{"num_hidden_layers": 9, "hidden_size": 256, "experts_per_token": 4, "d_expert": 96, "d_shared_expert": 128, "hidden_act": "reglu", "moe_layers": [2, 3, 4, 5, 6, 7, 8], "router_score": "softmax", "normalize_top_k": true, "init_std_router": 0.0323, "norm": "rmsnorm", "beta1": 0.95, "batch_tokens": 131072, "train_tokens": 536200000, "max_steps": 4091}
Below are experts of layer 2 (counted from 0) of a mixture-of-experts language model. Rows are named router (the router's row for the expert) and show model dimensions 64-127. Each number is 200 + 20 x the weight over its row's rms, rounded and kept within 0 to 999.
After each expert's rows: a language model's description of what the expert responds to. This comes from a sample of Wikipedia text that the model never trained on.

# expert 12
router,216,221,193,169,175,176,198,220,204,182,185,208,199,216,214,176,201,188,194,182,233,187,204,210,242,226,181,224,200,199,206,189,191,190,177,203,171,192,217,185,175,208,173,192,222,230,210,208,207,189,171,208,171,226,195,202,188,200,225,204,193,210,168,219
Description: Numbers after decimals. Numbers right after a decimal point, dash or space in percentages, scores and climate tables, such as 61.15%, 2–0, top 10.

# expert 7
router,232,203,213,195,171,201,235,194,184,190,191,204,175,209,179,182,228,206,213,177,213,233,228,188,183,203,208,188,229,191,207,224,165,180,184,194,234,208,174,210,220,221,201,188,234,223,204,198,190,196,183,200,207,252,231,161,190,199,199,208,227,215,176,203
Description: Numbers and units. Numerals, opening parentheses, percent, degree, dollar and unit tokens in stat tables and measurements, such as (81 ha), 19,953, km.

# expert 8
router,200,177,203,154,185,202,241,200,174,221,215,211,183,211,178,177,192,216,189,210,218,196,223,193,180,225,198,218,203,160,209,208,186,226,171,191,155,206,186,183,232,213,178,200,227,214,202,179,227,196,207,208,192,205,225,209,171,213,185,193,176,233,186,200
Description: Table pipes and headings. Column-separating pipes and spaces in stats tables, == heading marks, and event verbs like played, released, held in sports and music articles.

# expert 2
router,203,227,173,220,198,199,225,214,176,208,176,205,206,205,162,227,186,211,173,184,188,213,200,174,168,189,233,204,190,174,200,201,182,179,203,223,203,223,180,191,220,210,203,179,190,215,234,205,185,182,224,178,191,176,178,187,177,177,203,211,194,187,198,190
Description: Commas and conjunctions. Commas, and, or, such, including and dashes joining list items, especially in credit lists, taxonomy lists and song titles, such as Ink and Paint.

# expert 11
router,215,228,188,195,227,194,240,225,160,194,209,224,184,208,206,207,223,180,214,209,188,216,226,222,233,198,207,221,200,149,201,241,210,188,169,210,235,214,209,183,221,176,209,224,208,191,205,240,191,203,208,186,196,182,224,188,184,192,202,233,194,201,219,209
Description: Conjunctions and pronouns. Connectives and pronouns in prose such as and, to, or, but, he, who, plus closing parentheses and See in See also headers.

# expert 14
router,235,230,184,189,199,204,226,236,184,181,174,194,196,239,189,208,221,195,207,209,207,193,189,225,187,168,240,164,198,203,216,185,189,218,208,180,206,191,183,197,200,206,193,219,178,205,205,222,191,190,230,213,226,201,243,197,205,187,204,206,215,184,157,175
Description: Word-initial capital pieces. Opening one- or two-letter pieces of words and names, usually capitals after a space or quote, such as C-aldarium, Mc-Arthur, F-ootball.

# expert 9
router,206,189,168,219,183,234,187,175,162,193,156,214,205,224,203,197,188,229,191,213,235,179,224,215,176,204,205,193,208,179,251,188,189,207,173,201,222,212,219,166,225,212,184,210,236,237,208,205,219,145,194,179,163,208,221,203,161,205,190,199,197,195,183,208
Description: Table cell separators. Pipe separators starting table cells and rows, plus colons, semicolons and capitalized names or nationalities like John, British, Houston.

# expert 5
router,224,228,207,218,231,206,222,207,199,169,215,234,183,248,176,206,217,196,214,208,212,220,234,204,183,210,250,185,202,183,231,204,180,201,158,177,192,225,184,203,226,202,195,221,192,203,187,198,181,156,237,172,214,189,197,168,215,200,205,209,184,197,137,203
Description: Name-initial pieces. Capital-letter starts and first syllables of names, initials with periods and opening quotes, such as T. J., O'Keefe, Br-ueghel.

# expert 0
router,249,179,175,159,199,210,213,222,188,176,170,198,176,185,183,187,192,213,239,223,228,214,198,221,203,204,205,201,221,184,213,217,156,247,214,195,190,209,188,204,185,172,209,209,167,205,198,228,190,206,195,197,177,203,234,162,200,186,191,221,191,191,161,167
Description: Prepositions and copulas. Prepositions and the verb was/is inside running prose, chiefly of, in, to, for, with, as in end of 2010, one of.

# expert 1
router,229,206,186,207,230,202,219,209,186,218,206,196,186,224,209,210,224,161,199,239,204,211,193,220,237,239,216,234,213,200,215,188,186,180,186,178,214,218,199,172,216,177,196,221,144,226,212,185,166,190,202,214,173,207,201,164,201,204,182,195,183,185,179,192
Description: Verbs, pronouns, mid-word. Mostly running prose: verbs and pronouns after commas or periods such as is, was, he, also, who, plus scattered word-internal pieces.

# expert 16
router,206,200,199,192,193,182,221,194,187,198,187,208,188,215,230,160,195,184,166,200,210,208,228,214,243,194,200,215,193,191,183,211,183,196,197,187,179,204,191,184,175,192,193,218,220,230,192,212,178,166,192,191,170,220,208,166,210,183,209,225,192,201,210,207
Description: Noun endings and heads. Head nouns and suffix pieces ending a noun after the/a/his, such as album, government, brig-ades, firef-ighter, am-endment.

# expert 23
router,212,177,194,214,193,188,192,219,193,238,201,205,174,208,208,177,176,174,219,220,209,170,221,224,199,199,208,205,207,193,196,204,188,181,202,180,218,219,194,172,199,203,205,230,212,232,200,206,201,158,231,184,154,166,215,197,199,180,194,220,178,183,197,202
Description: Line and sentence ends. Sentence-ending periods, commas, newlines and list-item dashes opening infobox fields such as - Publication:, - Variants:.

# expert 6
router,217,211,173,213,182,209,218,199,179,191,149,196,185,218,203,196,201,204,233,196,237,226,233,206,213,176,210,201,228,181,209,185,206,189,211,181,216,210,193,210,202,226,164,202,189,209,216,217,163,183,212,181,198,239,194,198,201,182,202,200,206,177,211,193
Description: Spaces, dashes, year prefixes. Bare spaces, en dashes, opening parentheses and year prefixes such as 200, 199, 201 in tables and ISBNs, especially hyphens splitting ISBN digits.

# expert 17
router,223,224,161,209,183,216,214,240,172,164,180,185,175,207,210,220,211,166,189,239,182,218,214,185,253,228,190,201,197,198,209,211,207,228,162,197,235,221,233,181,226,203,190,215,214,223,208,171,220,227,176,204,150,204,183,171,167,155,181,216,195,214,175,187
Description: Determiners before nouns. Determiners and possessives the, a, his, its, their, often before first, new, second, plus adjective-completing suffixes like -ial, -ly.

# expert 20
router,212,229,177,201,200,186,231,216,199,232,187,203,197,205,155,210,171,209,200,185,210,221,212,182,174,192,228,174,198,180,197,231,200,221,207,187,179,204,170,186,234,220,190,220,215,218,221,200,182,152,196,178,206,181,193,216,192,191,231,206,205,182,176,207
Description: Infobox field names. First words of infobox fields after a dash, such as Full name, Nationality, Website, Time zone, plus place words like United, North, St.

# expert 18
router,230,188,193,190,175,195,193,227,182,216,215,188,180,191,196,182,193,204,216,211,196,215,210,225,210,189,241,220,224,200,195,201,189,214,200,172,199,217,192,172,204,205,203,203,177,234,213,268,222,204,207,197,209,190,201,189,206,149,168,216,163,191,177,171
Description: Row-ending pipes, prepositions. Pipe-plus-newline ending table rows, mainly header rows, and clause-opening prepositions like with, for, from, during, into in prose.

# expert 15
router,222,205,153,178,202,190,190,201,180,171,187,184,150,195,210,215,189,208,212,240,214,208,207,217,212,229,211,162,214,180,225,192,195,177,175,181,224,241,171,200,198,187,186,193,208,222,197,187,183,218,246,190,183,257,206,187,191,204,204,206,180,213,186,184
Description: Articles and title ends. Articles the and a after prepositions, heading-closing = marks before short descriptions, and the space before day numbers in dates.

# expert 4
router,199,174,163,166,201,195,198,229,183,186,148,221,190,195,207,172,213,205,202,194,207,205,218,225,182,206,185,217,203,201,194,210,189,197,183,187,195,218,195,186,210,166,189,194,174,212,236,214,194,166,195,204,192,193,224,197,159,202,176,214,132,247,195,211
Description: Digits in numbers. Single digits and small numbers in dates, scores and table cells, such as April 3, 6–7, 62.0, plus odd word pieces like Sw-ing.

# expert 13
router,219,188,183,233,208,199,227,206,186,161,186,216,198,221,188,222,217,187,208,191,197,182,207,207,213,205,204,173,206,180,205,200,197,218,213,203,217,182,183,172,241,198,157,205,187,217,221,228,177,219,203,191,204,226,211,195,186,212,176,224,236,183,206,187
Description: Year prefixes. Leading digit chunks of years like 200, 199, 201 after spaces or parentheses, plus assorted word fragments in technical prose.

# expert 22
router,210,220,170,162,217,179,211,209,162,164,223,202,193,199,210,199,189,209,224,202,221,246,189,215,230,235,182,211,219,189,195,213,195,244,196,201,204,183,209,209,198,180,183,199,186,203,233,206,201,198,174,190,140,180,217,208,195,190,186,211,197,216,199,207
Description: Auxiliaries and Preceded by. Auxiliary verbs was, had, been, not, be in biographies, and Preceded at the start of succession-box rows.

# expert 21
router,192,193,220,173,199,214,209,199,197,207,200,222,182,217,204,197,192,215,195,214,230,196,176,228,166,190,227,208,196,160,200,242,196,230,180,169,214,210,164,157,166,207,188,208,226,212,190,204,186,208,232,204,202,173,213,193,204,180,227,180,204,213,208,207
Description: Name fragments and breaks. Letter J and fragments inside foreign names, the word in, hyphens, and line breaks before section headings, like Sejong, Honjō, self-portrait.

# expert 3
router,208,212,193,198,179,172,202,198,173,218,188,212,184,235,199,181,193,164,204,202,232,193,237,227,174,228,222,193,236,183,186,211,196,189,174,196,212,196,185,177,208,198,189,230,210,236,189,184,184,138,199,149,166,179,222,193,169,189,200,214,189,200,191,174
Description: Proper name pieces. Personal names, place names and their inner fragments, often in tables or lists, such as York, John, California, Fill-ol, Berg-l-und.

# expert 10
router,220,191,193,195,205,214,207,186,202,194,193,200,201,230,194,185,236,215,180,210,208,178,218,212,199,167,221,206,213,208,240,205,180,252,202,165,213,212,191,199,182,205,208,204,203,197,236,204,186,177,200,209,229,232,206,198,193,210,195,184,203,184,213,171
Description: Mid-word word pieces. Middle and ending pieces of longer words such as syll-ab-ary, tymp-an-um, acron-ym, plus acronym letters and nouns like system, Institute.

# expert 19
router,233,207,215,213,162,180,215,205,179,178,202,215,190,207,222,198,176,190,186,209,222,222,222,218,212,199,177,214,211,185,229,229,171,183,201,211,175,198,216,193,161,174,180,202,205,195,200,181,193,185,214,203,208,207,196,167,204,207,204,227,194,171,184,188
Description: Nouns and verb endings. Common noun heads and verb endings in prose such as time, years, series, used, and suffixes like -ues, -ains, -s.